Experts of a small language model: 14 layers, a softmax router.
Below are experts of layer 9 (counted from 0) of a mixture-of-experts language model. Rows are named router (the router's row for the expert), up (a neuron's input weights, with its number), down (a neuron's output weights, with its number) and show model dimensions 0-127. Each number is 500 + 50 x the weight over its row's rms, rounded and kept within 0 to 999. Numbers have three digits each.
After each expert's rows: a language model's description of what the expert responds to. This comes from a sample of Wikipedia text that the model never trained on.

# expert 15
router:345560534395581550475576560501575465490549527481567453500459520587447489572492509579510516581486469476456494524608486489551552440444407435512454558544437615510505455576515489453609549503565449493431521552489550530514472481517569483588504511457507505524534514561530523499464569497510531489451514547534491577574520465506590532460464546374496573480521533503548447526480532510487555541568
up0:398479557478463493448483406530453501510589542499584500427493497395515494557551456445561443541470470453501547463515484417485560418479516498528549591597510446397518460566512524453469484493448556525535606477552427577491521399502541614471556605499514526527461451497538436515495534490506404396443441468450475419484531486549457530443571468546543545503542476514462561427491464495442520509527
down0:534545487598600572519522485474580540559473412485379483472481553522600483491470481484389449539489488487544436521574496449551491516538518495480492501461406486525529378506406477616550483484497476562411424504522527501476432462511512493564513376527490550568500568465489551563502467507467477479566519547578527550521435459504556420498467469506580485566498479530587470579527420557553455518446
Description: Wiki heading markers ==, list dashes, table pipes, and capitalized institution words opening names, e.g. ==See also==, National, Social, UEFA.

# expert 13
router:328502509462510518493497542533438545545462447526460525411532495465445518542493448477427488477584556486417505471430555461462422522575555539492427446557434489541487486403527601438439487404539464498457513513549520409493481519517500467398439495517569413510547520410527509495600473448477403507502511404497515496439476551515434549438470541619517478508504448471498527572517497528514568471440
up3:421465533454514485542447545480486546508469466530478550438513506565444559515585407491399606481414568576439522515476526536499435498493563614491474487555502525554500466513535523516471501459394490502574477469452429438488480474479517534528509481580526412449509514448417399527564481442486550494470465400513588560480568502562557457425530574586476467487482444436457527513465528350449466533520
down3:469446407493448538478580404570546511469549538487459541554595519460467623418512608553521496502500557477576468495446468468509543500408535519526573485462449531529445473500489519479390483545479468507534547526475430618484562493448483408530509448436577534456467470528511534566496514416590503520473471562505481482638505567473536601571481541432547507499449429562494539454447502496504494427497
Description: Content verbs and participles after was, to or were, such as given, awarded, removed, used, signed, took, often followed by a preposition.

# expert 46
router:392423556484477547609572561492563488455577533500534545548522429527493524400483553454445460497465426475434413543558490443509574595492473416527537490528478493426511507530473468529528555532583471553470510552475477512445408555520525599611498501471554489500486456576468558379501480457471457509441527436521440462515553431441616505510485599501457546495519512510434496406496559516474501544515
up0:573601465496545507510589529492507510464531557447516563591441516431432550463429512518470489493516555552479456499523520486478421498413560495448613412527467426455466463564542456539433554545519467576508568540383473436482492509499532554496503388561485435572441542515434567529605535429470452470526492431518493522382503458478525564480416554522479483507579469448429459490505475403518531479507
down0:475542473450428555567504430565546467448485471483512499386486502619558435543513507446548492428533565514478522504494527391477468497457453453554457470562443526414518430475471428476523520407444441457501524509501615615544574458455502529551435562466528511550572488544438488367367525443511507483541469511524507475491560506528496573476618461428505499467542490526479543460425503450533526537480
Description: The word the or The starting noun phrases in sports and legal prose, plus table pipe separators and colons, as in the Saints.

# expert 40
router:437415480524463492549550378541579539459547532557511540535571561476538456516545538516423503533473508487526551484421464485512615480572549499480521518417429487472531517447446450452404431455455440452397480513514494441546487453494534554425569527458530594507598480405542490470584437430553421527521492465526519465510483479468424445438558600424535485458485505506486565540438458513486508399547
up3:478474554474469444511459469474536526571357439496528506566480570478490512457524512499504466478490595458536464495453541576516529459509435493392547603533484519535579436534511536459451463425460591566562547477492411429547440502526536552524526521462468479521505506481479509471488475450570541533442486528490519460600529420487667463512410608495503477538512534566557392444598490533575475538524
down3:489520513492531502533435533585541409575471483525436445466514457461513500501529472425619494482459584513395462390527504543489481488452508511521544585518534474532460509558466407522444502487493575568487512501516586484483587400542521621468467464544564541501519478432545490538467446567586351544465469522502509455406557526550513560506589431408494476528491488413453470476467560501561500542466
Description: Prepositions linking phrases in prose, and sentence-initial In, On or After, such as in, on, for, of, under, during.

# expert 9
router:343436444486457516510579561507452516521521490490498525486436531452535563498422488499455430502578542487494440558531595495520526589521589491568564474486473508460533434419520559477467516391472480474427511545507489470574518474504486476461510552454505530461470431473566507444412452599610399462575528485554415510498553427408472562465592507530545536419538516495547472483479521505574552449544
up0:530567489553524454478514499422566397530559562518472457453474494532483450558530537467503467544467462570469428518453458458524495558536525516496562495496461401500445582565513556511489492512438445493584457417510447488511484439420527597570535487460531496547618481544509528485501402492484523447417426548553450449535522459543490522503577490563515575499514594571546516345451465445557430390525
down0:537443553443421572479471486525522480565467466507519441427448511507497456450633434520507460562480524533403486460509578441536563521527593467578445431534480425535438453545554450496465500509584502472578468489477447575621508412565521471504561444393583504432530496531466576430461581433603486499513544482541581499523498456492520522507529509491471475547525417531517525554393532503520512480564
Description: Past-tense verb endings and clause connectives in biographical prose, such as explained, recalled, made, where, because, until, and commas after time phrases.

# expert 7
router:518433605547455540524497535531524476509472513643466516424443530487490494546529421444528473472500442499422510427461502505560460472501448552585535516476465574460507506537538532478513512476480575558492485514428588453482444573439580479444559455528561544462429465471501484524580423503621472462491469475494554608521562378467450471529370428520556539534440489537513592548490464481527450504588
up3:513506509434560581533402513487453456474462486535531464539439480436439508574516536456564490525399538453443512538559505481481544498463566508513588543481408501519491533533524509578500586471523488549525499492500563451473572550523446543455549505395411332543456496487566464475550538636510414435439484450569512558452581447487461509492481562446470536451504535531541481472497567456581418576489
down3:557452536571453580412519560601418577543539444480527542649452494518482511559435516557466496538454526627445501527549462514519517473533537455539528501507480458482364472519524439532617515496394511481536500444584558505541406481477526445616430480414487430510478493582517467510573557504561475561539552499438403537535481492521539502558512473510476453459512534507468507508470554492521547517472
Description: Word-final s-endings, mostly plural -s, -es, -os, -us, plus the es in -genesis, e.g. landplane's', pathogen'es'is, Al-N'us'ra.

# expert 37
router:517485449497509499393535374523581464520541528534483487442543460459466442491502498576543537489593429410526576497566449505479469507437604529454566483460602473485504530519599497458536502554533414534470493448500493431463543517528451581499591526504448436502496537514512468498424580549411509536420493616540507389432430557501460452520515483457565454578484537532439373501493501530500509460525
up0:508530534534503485491490549473462520454521465491560491544472456521490460437452468520463557575397530479490502508501531445516501515525578563520385540504518522548426564577565583532541408474544469485571524496487467446502409581454535520536430511430530434502470440512455603519503437477587504407468461458436468592530434547595504441446476646411500518559553453502458460504471438421488532433597
down0:531520581409428453445503499544556600535531480428527537519505492393502584476539428487469425544500470408570511510505542468494462547488532465540450476399530577563557551557512492520586502482551531468510447565450431492422512601425480402510468548548411534504440477605489494538560425513538571492495563518456535517488497515558538582444583507551468584510474478454524477507481541587403558529498
Description: First piece of a split word, often capitalized, in titles and names after a quote, hyphen or parenthesis, such as Fe(arless), W(ahid), co-director.

# expert 14
router:539436512469458481547439425351483493545517587498621517527511519436475483516458509509493448509403507489504547453527490429380569490467474463516560477461455549530549519503449479453459441419530529480510551497463518427538484577553509473600495436486523590600501504498589517526530489636538409480453546474528523496535502448567567439462592456510409529509498498491472552467493548525387547518578
up0:444436446554479513507492597512448557480505459488529459410650482414463499475585416422436536487456488525449505536499442490433492511495513522531498426504477444425495603534565483498509496539551589500482522469538495533493404586519395413577493395391500509623593520551569526534538454541511495513483536471531512550475506500542424477468465529453486483472444509414478428517497495507465467443594
down0:495508483534492562523516508479598599470480568582540403546510515524541558481477543456504408575483466532510471510487480605622519500635430490485447535458552487537513500479560519454486535453492484504492586463469454590449561497496460528503547511507388431405467558486467562378512479522520543611552437489552465528492478468457468515507507554496500582534455537535533406456405618519547491488541
Description: Standalone space tokens after colons, commas, pipes or prepositions, usually right before a number, as in Season: 2016 or since 2004.

# expert 28
router:486407622573411520407561418499506437466505496450514522531475466480543463467566402507453519552581505454561543480454571595494483429516477512566509557491489501459604516494553529498526504492529496403468421542538505440520516504536456568516503485525583546605528533541622528534541514404486559550515517497475464483463457407563522537563443477538590505525546446607499557450461568435499441479493
up3:454544476444452495493441491476570480474474539524608482491583480482552505474494550552578556535522515528514390475539446459510556468423511488413470518598475439470470514470559406548560492528479447528523490485385414516545568502387487509504512470590444474490529534640558492612449561529523495492471450454609445511491532528510443612547581551482524549535463459593509515480465487549439475510442
down3:477464525550437515414505470556560481491523574505592534574500479498580473424552523451491481464548526461436571505517488517362536542408566571470496457608498558440503448443426451525543484530509460461480531492498489469502491486499467376459503533513553497555564576523436497501489524582415467486406401552493385449508443515530625450524526563525475439395441487537491511491564465539531483474436
Description: Field names at the start of infobox or list lines, such as Born, Preceded, Succeeded, Coordinates, Website, Type, Weight.

# expert 35
router:374550526551484463552538522524519481479567599536542468542499488546505490532538583491533437487495447481535512480436526452603609546552440509510526543588452511561542556403467483411541509417485573473434471547470424588499520554524456433506575515512508535484547503506520511457540418445450446612381449486588579518546479450486461420507559485544456539478471509522520528410522541593497514527572
up3:503468538498431469565445424484608528557506527476479490443509553525562526493559494511456507448518474478421451479526511500460475447575454472470539479562532377516453474459526473534520577429507551460498573440519434519474532515450509519469457488428424482452530506552566559528611471464470565463367482435428461554519509498636561507592530506619504402532510539462452504426585473523553396486508
down3:532469498504451429496540519540566437539536561487440488449523470510475599569546494505597471551522507524471540548568496489551482608625521484554475548495513508501477449483512556470504593495497581564564561451367502569416561464545437542433507495543521528457531526523391591498560534489508564462533531519448377547538475467514342546505435544533462480529454568457550439470445508531481492511468
Description: Prepositions linking a noun to a place, group or date, e.g. people from, restaurants in, genus in, described in 1912.

# expert 22
router:562487424480483393426460454508507434420567457558540502572539611506482455502446505529585513509470472529557463432470478512439462559461485549432543534585530540545556491569541420569483469459493476517531552505441438452530558445551493632479605481502428609482479522568451447550537572511476567512579497465557524550522475482519491531552587537509502410571472504419468547451561505482492465407488
up0:501589471445533551528500481476505515477513531505533536493467540647392505459537427531539514457488462499481518582448548519441460533420569612471486494523537503521518448499503583468498445423547454522419488558554584489504508671429455469472520577474572435492527442429473557566413522518453506535440482452555416612451452484483550560434529520546543455547537483509598504518525452510471472488448
down0:502523493437486523474509506500427465489482549468513601513562542493435445515500445495399497536418414540454565447492576476546555497587488456635454493552516554502429549518459480518494551449558624509565504397517534528503477424459496579524483494422516453470460538527489441525466521445455462596489521516541541554506561397497434540429421415515454491606480585530534561455524423547498462431544
Description: Opening capitalised syllable of foreign personal or place names, often Spanish or Romance, such as Ri in Riascos, Pa in Pavel, Ro.

# expert 0
router:505460513459514525475548515527486522541475458472413606529450462468528532455405481429361384586495607438524515476444555507534501435540485538542572454487466473464590509477427465520515459559439478537410511503439528441506463512514497487435489562459417477521548506471482475471476509442499585524523454535530577416485455494400519376397471424501541428484562503537484599479446591504523522540489
up0:472477481387475425556437473460400569521526412573482535468600597520544534538565444576455546463499477535499549472539431509511553458511438454483548483481544442567454495529494506597535486475517579458486510411555455496568505410437511471475474538426536458518429547584579560527497431439465481539465420588497568481533548451527597461503516535520447508470476480535452533421488563496577556574434
down0:432533562488465441462534501472504400591554478451517463509477483459556526503474457504448532481497482482544516579475509596517456477508426477589416423507451463468569483478577554482506507422439456580475462498470569464532447522465433610515505564542491457578556515489622507530435428453492487475456465514540422568403545361456520515513465553570480532444457504454451526472605585473576522483436
Description: Words introducing a role, name or comparison in biographies and lists, such as as, such (as), became, named, appointed, known.

# expert 43
router:525503446526469512472520516536504567592474431493520413392462552509538557501444458474505489465536539528458551480477512488534412466463567420430529495553579571476457528502525517386578465485455551515524466613615403448493535554511399486413419487497450510522500580495540528426517478461468544527435586431522501501448502591574446538485494460516497516514549492578492552552512490475512358494597
up0:445504502496446534586472498457490599513500467560506461594425574548494478404552361545526417543484551443443494441590524545500495593487510534414401564531481477508441490576524524484414455481493528449489554513438477434391472494530511451465540485515549421527510508541533557475486499399555465522420519450427464513480432504487520490434465499497429507458563505509399445394450532561469425530486
down0:487421601471548502543434566488523489323510467510551458580515506524525374526479461435548504475535530471503432493542406501535539494465487544493445457490537496438515475581457373497504592523490502500532489512569609488527430493541540537543514502507595558445437608497521539513491541530500457453440553562568412483550535458493539513513459392572574530524556512533466484482558540474420454476549
Description: Short word stems and mid-word pieces likely followed by -s, -ed or -ing, e.g. me'ad'ows, be'd's, hand, dis'tract'ed.

# expert 20
router:532446511497523512576507467517528435461584580511530570411447443440440445479611520485464534521537511474577507518488554458578550551569537484516490584466483565472466438383478474513531558452477526502558524570447590507494478541512506434460465565554505499408459528556587513420419531476493421531538491592501507453537544509389468556454468485592433487459577419497495543451516477440411595484529
up0:376483441497654527381526440500600415549499442483527509370494526525451480504526518537471490494528529414446537485586436461531471521515440412520415543451502492458562464481513527553469411484543454580477495491597542410485488534493479577460574537480482502516475477532550475497503494472556541466486611545456496484451575492528457526451490489550539494498564587575539535558508446488376494528490
down0:495431581501509569445556558516468511503451480381617625517536474509499515536521515478463542468460502543373523451491461471544534432501511436531496489523538600526520466546465423499475436466496515497510557521475505487554456543482519557568395594567480455542481511583442480518639491538521454581535529534509457487439458480454502461476549405493476432544351532476535578438484498515437556537450
Description: Commas and coordinating conjunctions that link list items or clauses in prose, such as and, but, or, while, although.

# expert 8
router:506584550389435437602546514533509501389463509496484503551526526532520521505537575466518501537487554543445454591445539539588566528473492497519477438484477517619485477489551467486452544456527536510485476538470511537595605426502521479558508564497458556442445392531451442440469508498457577424548454438448494526588504477485610528522527553578569465503570460473496565440515534489583550592570
up0:489451528425477450477469484483471529535458551410555524498456397449482488516479498449494563571454569440465457557488522469455479579529602538458592446531567528476450460484553513465411465524517493520612399470457386474465556554481526509529489464469497466545480566464477492529446452583550510513422394394426479518503525416594487591502419509571578480508541428427474518526434505486426529463520
down0:445420481487435445503434423422509506532555494460582464507506475527482473535569526559547476572548452468397515453399487495505467519491476427473524470458555505430533510496467413519516520431512500575565560409425547467500515494496423589441441519501445474574530592515493630491486541533442520413434505434523477464560627478529432482552477445465559453469400491487499549562515539515570460517406
Description: Pipe separators, list dashes and semicolons that begin rows or cells in tables, plus country codes like ENG, BRA, ITA in sports tables.

# expert 39
router:453535473387592475477514554551488445459497523478433494526616493537549521598431562494544548455524475503469486470473412523478538487450591495542534446546425503453500492482444480505556549574531454540480475558507553616547427469570448516465421578423480466564596462487443582444461512460576428551527492524487433489558553558496479550502499546483520487558380510600559524519532577546483527568545
up0:469561502475609500535417505517514413505466558496478479535405545537532452480444463551592632463520497480535526524581497566543376560465550560501486421485468420581500478514534448503495515494521485461569524463423465489484543489524543576480479462468469474410434505540435528484472510588452435403443445411517552548477478554559495550516434402508475479416437439524520466446492580441535453468415
down0:462498432501522555408543491592466485479516498389497559451498403478533512462439488449518521480583573509451456368511483486433435486457611522445568580427487481460444485515475518518587567504491470490564521524482422566524553530432433452394503454519525434561473577438527442447486498584516499480537513634505506443462528506463520518496518512480529415560502462537477468446416490389532560451529
Description: Articles and possessive pronouns before a noun, mostly after a verb or preposition, e.g. his first invention, her attacks, a licensing agreement.

# expert 16
router:457602514577459617509510507542415553498369396514425488543492452601410538545519451503446577525459475567484535489472582494567416461566501533568412455488440493441440484455490477491516498459534527470469510550608589452418476484446490419456465494516590393565531513482540534475563523522541544479486525489417472479478508528572468531483394493496494511462487495531472459545455524546476543479416
up3:514511450484557522473505417479550520438450532571515532466476531634476558471641460456445479512533512529390501452524424502440493416463462544514482552551556470517482479489562381478533459500492468527441590508551548481533489473460525583506469462488457584538547552502539532481633511496393505506466528604542574519508507478407479578409456564478459506484483420543533484448554379538477509496479
down3:478487467480562469571584537528392448564476489403458504509462585450581497478492516558533459525588466528531384576495410476571454489469511514632596471548560404510396513491568463395485504419432483484494487468498519507569494529457558542539501522592487519532486507512539492562531509503456480471469579460567525416542570546479495514447459503526526492526519516465383487548581438504550454567457
Description: Noun-forming word endings like -ation, -tion, -ment, -ity, -ology, and topic nouns like music, education, tax.

# expert 34
router:500557545496421578448483563491453493485470522459497544521539427419569615520444432520488432511592514488486576482458487443526501537507451502593597430514518549400443492478504504430509526450480506418420454556467529558591434462482389505473472477528451517441483500413460451466481493492460549570565519431544556445495527443507434463597456517402567447513581545462529548481526442467514580481578
up0:465459488529525455502517558522562545560458487628541419480522527519431551507554440408519500578520472377497539500538507523551572611531576552445475421562465514551458491564514521550528476470443567531431593490525489611463523427436517409557517528376473425537467471478531557494486541597481464484522411468498398582530484443504566510453534541523485583470531572517525552523496466503485500482490
down0:506502502526516474560492438509473544499531457497477532454478447603491526405628488424466551430512530551400466475481514606559488566541554494512508593427582544539494555447466507476489559433576470473481526539520626474508510519467441504545433490596574512531518557523584483467438438486542457508511460472490586596594530543471586497433457472545418527479495397459535513520482561431576510456536
Description: Verb stems before an inflection, apostrophes in contractions and possessives in titles, and some year digits, such as involv, It's, Lester's.

# expert 18
router:545431535419505452440486562393563428535527571465520548478514487486504491548510438554413521424532491619516514556425522490498561469409412522451354561443544551473499449550471496477410439461501419487504507466517519509508449457526409516404489479453519543557496515480514398539549467466499455559502516430462487425486469483495593528480498462382483469484515517542555515549528409580484418550545
up3:491549487418459468532517480512485467447566530541533458552590519539547442439512456345519450478564603463486469573482545464468523510461553549436499475455496434422595360484569494474489506571496475517465517447583454523429629588507511479446469498518497446516524435521563400452507555502570489501572550513471522495526541515429466496542455533507447527426486468436546568483527434550494624475493
down3:510472585500479500446420524456446533519451470423513516503435473530466460485504487595482436474622462578598573436479454495466539560560498539536523512505567455509556487513509483514468512564596584478478527411535516521461460516485486512464545443526496519610508389544504577489449521442452435485462555466503527543532418422564464446487522456577374494518502484491485575630598528482500612551493
Description: Hyphens, en dashes, slashes, minus and plus signs joining words or number ranges, mostly in tables, such as 1913–1915, three-year, 52–50.

# expert 1
router:487434564513501521476490593529509461495510516443493485537499401464536601463619547517454452519509443468505448587556515502549533503503416566518558432439531516531383516476489484386523588458467463555468528476524526503564480459528514457529510562563506538526488463437430413518468536487545445522534525488457600577577543401584571603497515454489455516549434491579540517422425517558502470604536
up0:447440565555470547477480473439528477450533491481510531498517530538377477585536491455471506534421540497438569493502457539420543507426495482455510535500518439493433423492486630537434568609466488496439426511521569499411577385565506641483406506460475460536552486459466524515513520537515413454501471474450517489509508470508495546410492460459565613417567467545545449457537517466467579468537
down0:486456518498524434483539522531525399501437478592493504458533551567559457513488475505492471420520515429554513484534519554491540458534489428474471512564477476440554524423431346390468630535588438517466479525462619507447582475477513531409483473443515512499590569518508471491503553566421494482541569529532472498515434464478481417474504571449469545505539476492516529512499548439562606463628
Description: Periods inside abbreviations like D.C., L. and A.V., plus pipes, colons, semicolons and slashes between cells in stats and election tables.

# expert 24
router:566512588554466551450504558509565505527392557499498537517465407495538567550551409472428532436563525423524545549395505557522511571436500499475491506422476517439589487505559436419515464590496431529456537452462468479490470575574465433571468442561597473464515531482471555561431487505506503582512474533579529481561480478568535510403399540546510508545567563576481567546522487527501494518570
up0:508422466495527493404388456498535593500477487546468541521558489567512468567565463532538465539550523499454556524475526551535504545452595455535458467467550408553539611515577408557581533489566556572530548477499497545490512499477502552373520480471459501502443559445528565498465536439493420475432509537489350508544452535446471546510411435447514520520433566521447423458516445583470464459479
down0:495469624444543476525532583486467524494555532481510539505469448535450513599570488522523477497513509578490470480485520482530575642536468494526508359500575509530540571509533503551440563481567486535514462456458541577573447425519461469505470497428588479480601512456496492452510459478648431490501511547541429470576473400566521574520480516555487528478470389515434520497502504432443395538513
Description: Single digits and capital letters inside scores, season ranges and codes in sports and stats tables, plus position tags like MF, DF, GK.

# expert 33
router:549473515419465516475583498554510457522523578539429598463469482578474415430513538558535436455510446440571524435508535474444529572506513526508499593449438579467508464533452371486480405545406525395477520530513524511610463544568506561533456580473526572511537543508425436495428451468504507598490451531524438485541544523555552491570600448500496368538477504465484536454506502492512504494470
up0:462467475515600505548514478511463526469560521527515505516517428473407639519464481493507572593454520622522485484459477553524488554475487586517483555493540459536499370435490451454507540513639413493544541564489400519480440613517487527563576474487436539562446455498422536503465576481525534537530445477490433517483469524587531500502546485630446530523561540433499575473469486532441502471449
down0:514540448493545493485545565470424439496502513524540572477527503498565507475544508450535474537474494355572478558489446453606492510600472494405580526529463443525536487473361546440628501479521488491515469498487513457458451502442552455409427488482452470444525502561546510587479327451536413475525443515447473472518529410501483464479526517474515524507514503546513518500523613463531549387466
Description: Articles a, an and A starting a noun phrase, especially opening list-item sentences, plus some capitalized word-initial fragments like La and D.

# expert 44
router:498558387486477527430562581517422527445537536390475491438589469521533428549484513543494511561518398542431482480457482428512504530546602483526478429575537433418512526505440489639538439552445450474425528470533489545487475469478485498526426541472507384573528509445479488440494518504478536497531480587525490536485544464554477430471581483406484435494455605481485508518482565455553470431406
up0:399549475552505445466503519524480546423492576536501594498487474541563508449506372481490543441471533572390450536473479508485497502487501561558497647510549528456462532608501500482455440514578552491610466484456521519432493504417522572522489524474472558534567581455587551514405554512565526489520472513573451454519492480493543520535544600454502482453434521448495397563509573547543595482532
down0:459514555541551525542403503592447537565409416471572565478461513388492499446597479466502451535570599597524423533486531539446457497440449519558491404459508515441465561513554477535547454594468486449478488480410494479469483521509555452542529410506527466552559481477515528436497406430458502492498524492476427431584583465509530519467527592523438469444487526450434533568536473525579527507417
Description: Adjectives and adjective-forming word pieces, such as local, national, large, similar, and stems before -ly or -ity like physical, random.

# expert 21
router:473554554498478529557514458546462411523548469486444537546493517529471574443539450459557455486525580461536514521499577470490435584547560455568503444430474415477426428438473517447547521581560455535516480493520501472434443514530592559498441460517400565516436399588521554535472450601549479496513480495481486494440545414458506525531407376549537547454531494559455520564478445520520530448368
up0:514481551452571481521507498491484529581418574486500549556452515519484496529556452582507473493473491487531539451505544563504540546467415481535558404459462416499560509492551489507526454462471502492516454491511424461468511555404475524535529532430563491654546422546621618546460499545527517397441448463548585583539497436527571587457434500460540538494546473577545494509495567469397411499521
down0:503468512546517473462538475598513520422514537504471555487574502465551477454468548472477498611429490517502512558518524489525597473403562464436491492480510541545462529511516548463548449412511488432447427420507479482566420566519507438572483543441530507522493548510525437441563490467532543492438630410533565542453430589566604589468457464514451490524533534458532600424384447457449505430522
Description: Subject pronouns and subject nouns opening a clause before a verb, such as it, he, they, there, who, which, after commas or periods.

# expert 27
router:577610524497590550520545548551559419500484471481424496492477420467544535586478485516489449564577532443529595539427473441480481485466487535548527467522437523523484490475402509413497490494409448459450410520567597497582461594542441489448437476590574566478529559441443468518526461495476504555514553447481550459554451436530507428520431443476491478530548499616554564563533492535580535496519
up0:471573479421524498510482501527435537419431448551522486548497561507454536560417510548478497501416453560505577523495432581444515532585518398399419582477556472578527517508498449476505431465556402606616540455491465511539471499482566463500507496470462487572530419499475531522562534440506395519489546507427462477456499522502533524455515481511469499444538429540420508462534601373424533552471
down0:447465506515463432536496492524524517537614600572499540479547502471503445473512591469464504434430534468492505387451597473495448476522446470531533368423483448526549469505593442497524443427496626532622505499537421432568556430585574525454508551480555541478404477457533534467462510495507542463543421466485551507492508471447420496496533470539491482542542493383520538460479443573475509459535
Description: Blank spaces in empty table cells, plus head nouns in technical or medical prose, e.g. receptor, ratio, engine, tumor type.

# expert 4
router:531513543589473582518559553554487522495454395527447499526444533479434483532501586525523515478489526574465483575572452504566515624440393601396450415502537480517476506561387553545496494538438540477456451534544586541513504580498502538486603525528521525391514441482426518475492451573522528547525518507586499545486539484527438528493548490549498512470438462345459526493456517557461484540477
up3:501531498564563555556543492454505566536535477500485468460453403566445542381492503417441546445452496479503474469581575527426465524549500513458382607470484451480632477578539579539501464530521559509433538525490487464542423463582480533447518457508461460461423438417464547495410551574526487497426459491491563470464416578528446445536473444606554522438479515452510511466511486502512590500514
down3:417472494488554531413485446366515506414558565480457545430418546501535535431488522508492470491511494412511443437550420425597514553549538512514520595525505549461617512469480480503448524574624540478504459481504541405476534525534440444460525419460457524396570566570457532517482518519522518528497467503471503507598476532562493572547492519557570498548546521547489416580511504612474492467477
Description: Mid-word syllables of French, Italian, Spanish or Slavic names and words, such as -to-, -co-, -rio, -ino, -mo-.

# expert 6
router:417385516492485425512502538551442455555521532427473432544488449508489490532446504445461426538503546506578395482398480479444484521464478464551465426587450381460458517524510434413520462537473463470515508499541520524541445493581464403651436491376517432558622519450480470489470507502557542532560552534482511483502526490536439436508461520466456511473522517507536460509528415553466459554407
up0:441530552358533541505546464496571485513505486555551433475468496516568503421438604454495499481517455461548562523505423565578493363468584472540527474492551463582503572558536481562454425515436484521529489557494539474434532393526508579515483490519502517530471493462570443501488512576484437398529552592468514549453491532357559494454492513536510442559500494558549493423473496453523577559436
down0:440495464472473546538503520570429567524395464537448538601433446522517456503485439572478499521493492530434463489414475566500449490536519540391435520541559511524501467507514540513572593556523511423487547503510439486583502416479496392561449580585505422621523498489575497532586438390549526529475452476428457494469516518449517486509450487444511490577552531592560471537483586555560558502455
Description: Ordinal and cardinal number words and digits, mostly in sports seasons and rounds, such as first time, second round, three.

# expert 17
router:554519336538587500533415505509452517523412461489440505498556490451593558526441450521515540498466490611554528518555560519507432606560405490575495593536507531479511491568468520499517490560434434405500455539627565537548478441439507462494506388488570479520528513580472440506502554567509509577497609489480529533464420523483507497546537517529425440476487510524548552522502463562459520509509
up3:479512547418471520496468538496460582481514591371454545457478515542487475436578465472450511504479501498530574489472488501474412501514506530531430558500571582479554555515613525523493484535490510476557415530527578511425575513469453416489366549470481507468568509489483508578439518541548477499533445576475501444444495559396464469372545517500501530365468392566458561440499516532464434483500
down3:489485493510476538473500514657576527533445438443570485529544484503494516432439556507384477517442473599509513470548615457557641518527567400471551510505481542520501442456462423431568416541540534488471504552579581503568512386519461485534403466499544493561512498438550456537511478419551443501484502535524519586524478436453529475497487418479448424495512481530486535452509595538513500513534
Description: Short syllable pieces inside foreign or uncommon proper names, mostly vowel endings like i, a, e, ti, ni, as in Moti, Mitsubishi.

# expert 11
router:563443505526474498552532527551418491564419366528409473554476558461527518482595474545548532480496586560530441504501551600598459443501411380497545450544468550483508478567466501530537600449476557472481531519493473516545540496474558482529560531460496449423449539381533507487506536494500608492504539495489454459459537474479434448533399544515516561446585490424522527438447543428474528585523
up0:472508436505473485563556519528533507437460481452519531574593422562405528591554524385535545456485551451552496519425438480504540503392472585530574500552548431534420476461535517496435505471510484495494522553486558562524529532408522465563565481409525411490486561501530440482490508508522538544456464604499482442505480602579493466534515508486603560569530541502631525485591554585499536517488
down0:453525474514549519439530453672552523373509465483492492514427519493510566503461542497550437534481522407573522534501535555475517431510434545502532591538544480532538447532539487450497577558365491503446533503509457463462414514573479456421527539442521571494594553541574488526564570500556459463560544532461461471609484496487483619596535482544515497482472482481534522395465520469546475543448
Description: English first names and surname endings like -son, -ton, -ley in person names, often in songwriter credits or rosters, e.g. Donald'son', David.

# expert 41
router:526540553543541449578547524554503514542626494508471484511427473535412577479478483467488413542483528418505464485595504419562435474450440522566433414462464529490543529454392485459515481445481479544463460460511461516481547566444422569453565516505447534549488499512556595543468522501427431469565540538410502476602543464458586536509606488479532517516621416559563488469458567521528487463498
up0:502442463383511453556498463457449642445545391471447443508591465491502534522539493509528508515464535503556470495494511498543511486505520582548493440497516408441523521540502583510461482530514579537528437455558379458496479527405440505548456449495508435462525535575482522451447553520461622400372457563483428489466483517509550535517537483497562556426440450529401413485455477475523431495535
down0:471455563517471431475515484467560423549519567519443478442557515467521516511549448538437459474454529387487495501557626502500513533494490560594481504388451487507523535532486508512518430530481543471457526532477462431563559505578500509513567561469550473496448535482544555498505535563532551477426624401461586490416533395495510548533500496530364527578414413480470630552454543505469490536514
Description: Periods, closing parentheses and heading equals signs ending a sentence or heading, before a line break or a new sentence.

# expert 38
router:586521504430545500545530530458533494459584551542561581518414506466566451417546496514427445562454483453631565487430461423484502489431458526452448594493448491551562517522582514440469511443477471494437455513478492530539427484494490550478529475522485582381586593515415514520423403454396555485534500450533577473537473454537506572552507481428535544543464535517547569500527533541444494547473
up3:432477443515568547508467457573612522459601488474532480464525483589527499490586508461496502516561437534532524539574534491506437644515411421419464498545427522552517524500515551540531497543600396496482463467527501497521429450583587530450438456491541468457500504521562615498524578483471521401505541565454464556463433484419488472457528564518490569418509472542537591483538438461489444478527
down3:403497496498430540459522509615391406468522554446492497474457557548550513584446483405446581437437592520468484458486590464531457594534444467486468430591466437470509528452546418473478451478489541456581474519498517462460506534510480515468534562558472491534523500420443505482394466470456519514514404526451504547485546499483531460477474539546476512508512479423458364414412528434511472460409
Description: Opening parentheses and quotation marks starting asides, acronyms or song titles, such as (born, (ASTCA), "Rituals".

# expert 30
router:522448498546390498446500510476487474475504605508481527517495499462596508486464497521398435427522520485526550580499552498498544492421595515390528380431465515452439597507494496456575457411507487513556485524405505589475579494517467443590555543555502492508565604478430393542400468475462562541516510550569445436582572490528532552467476476505523459526492544529512484530492479491585458439499
up0:484481504517499434561486458443569504435510499523475461463511509461466538483451555482525616537428455545505423511455453589522572507440601542401486506529471542525438570581488575541395508388484555558569537491431449468473499574509491439531532607442526467538452528523505461478475553464454523344518516569447523465536468503462508467530362516560471523477402587505513530532544468517497521544440
down0:530456447456478583497446525478486479551509494550508526480492512532502515509566533474468560610507476449552546335511467447574531465478507448522511373503473564502458512555520584523495554570470489452503510513502604419500471492528561443572605552523523411528437501533465542400460463432629562446525445496492442512468454539540571453589505528495519507627471452451423410526533513477513502516463
Description: Single lowercase letters or short codes starting abbreviations and table headers, such as t. in v; t; e, rpm, Pld, MF, GD.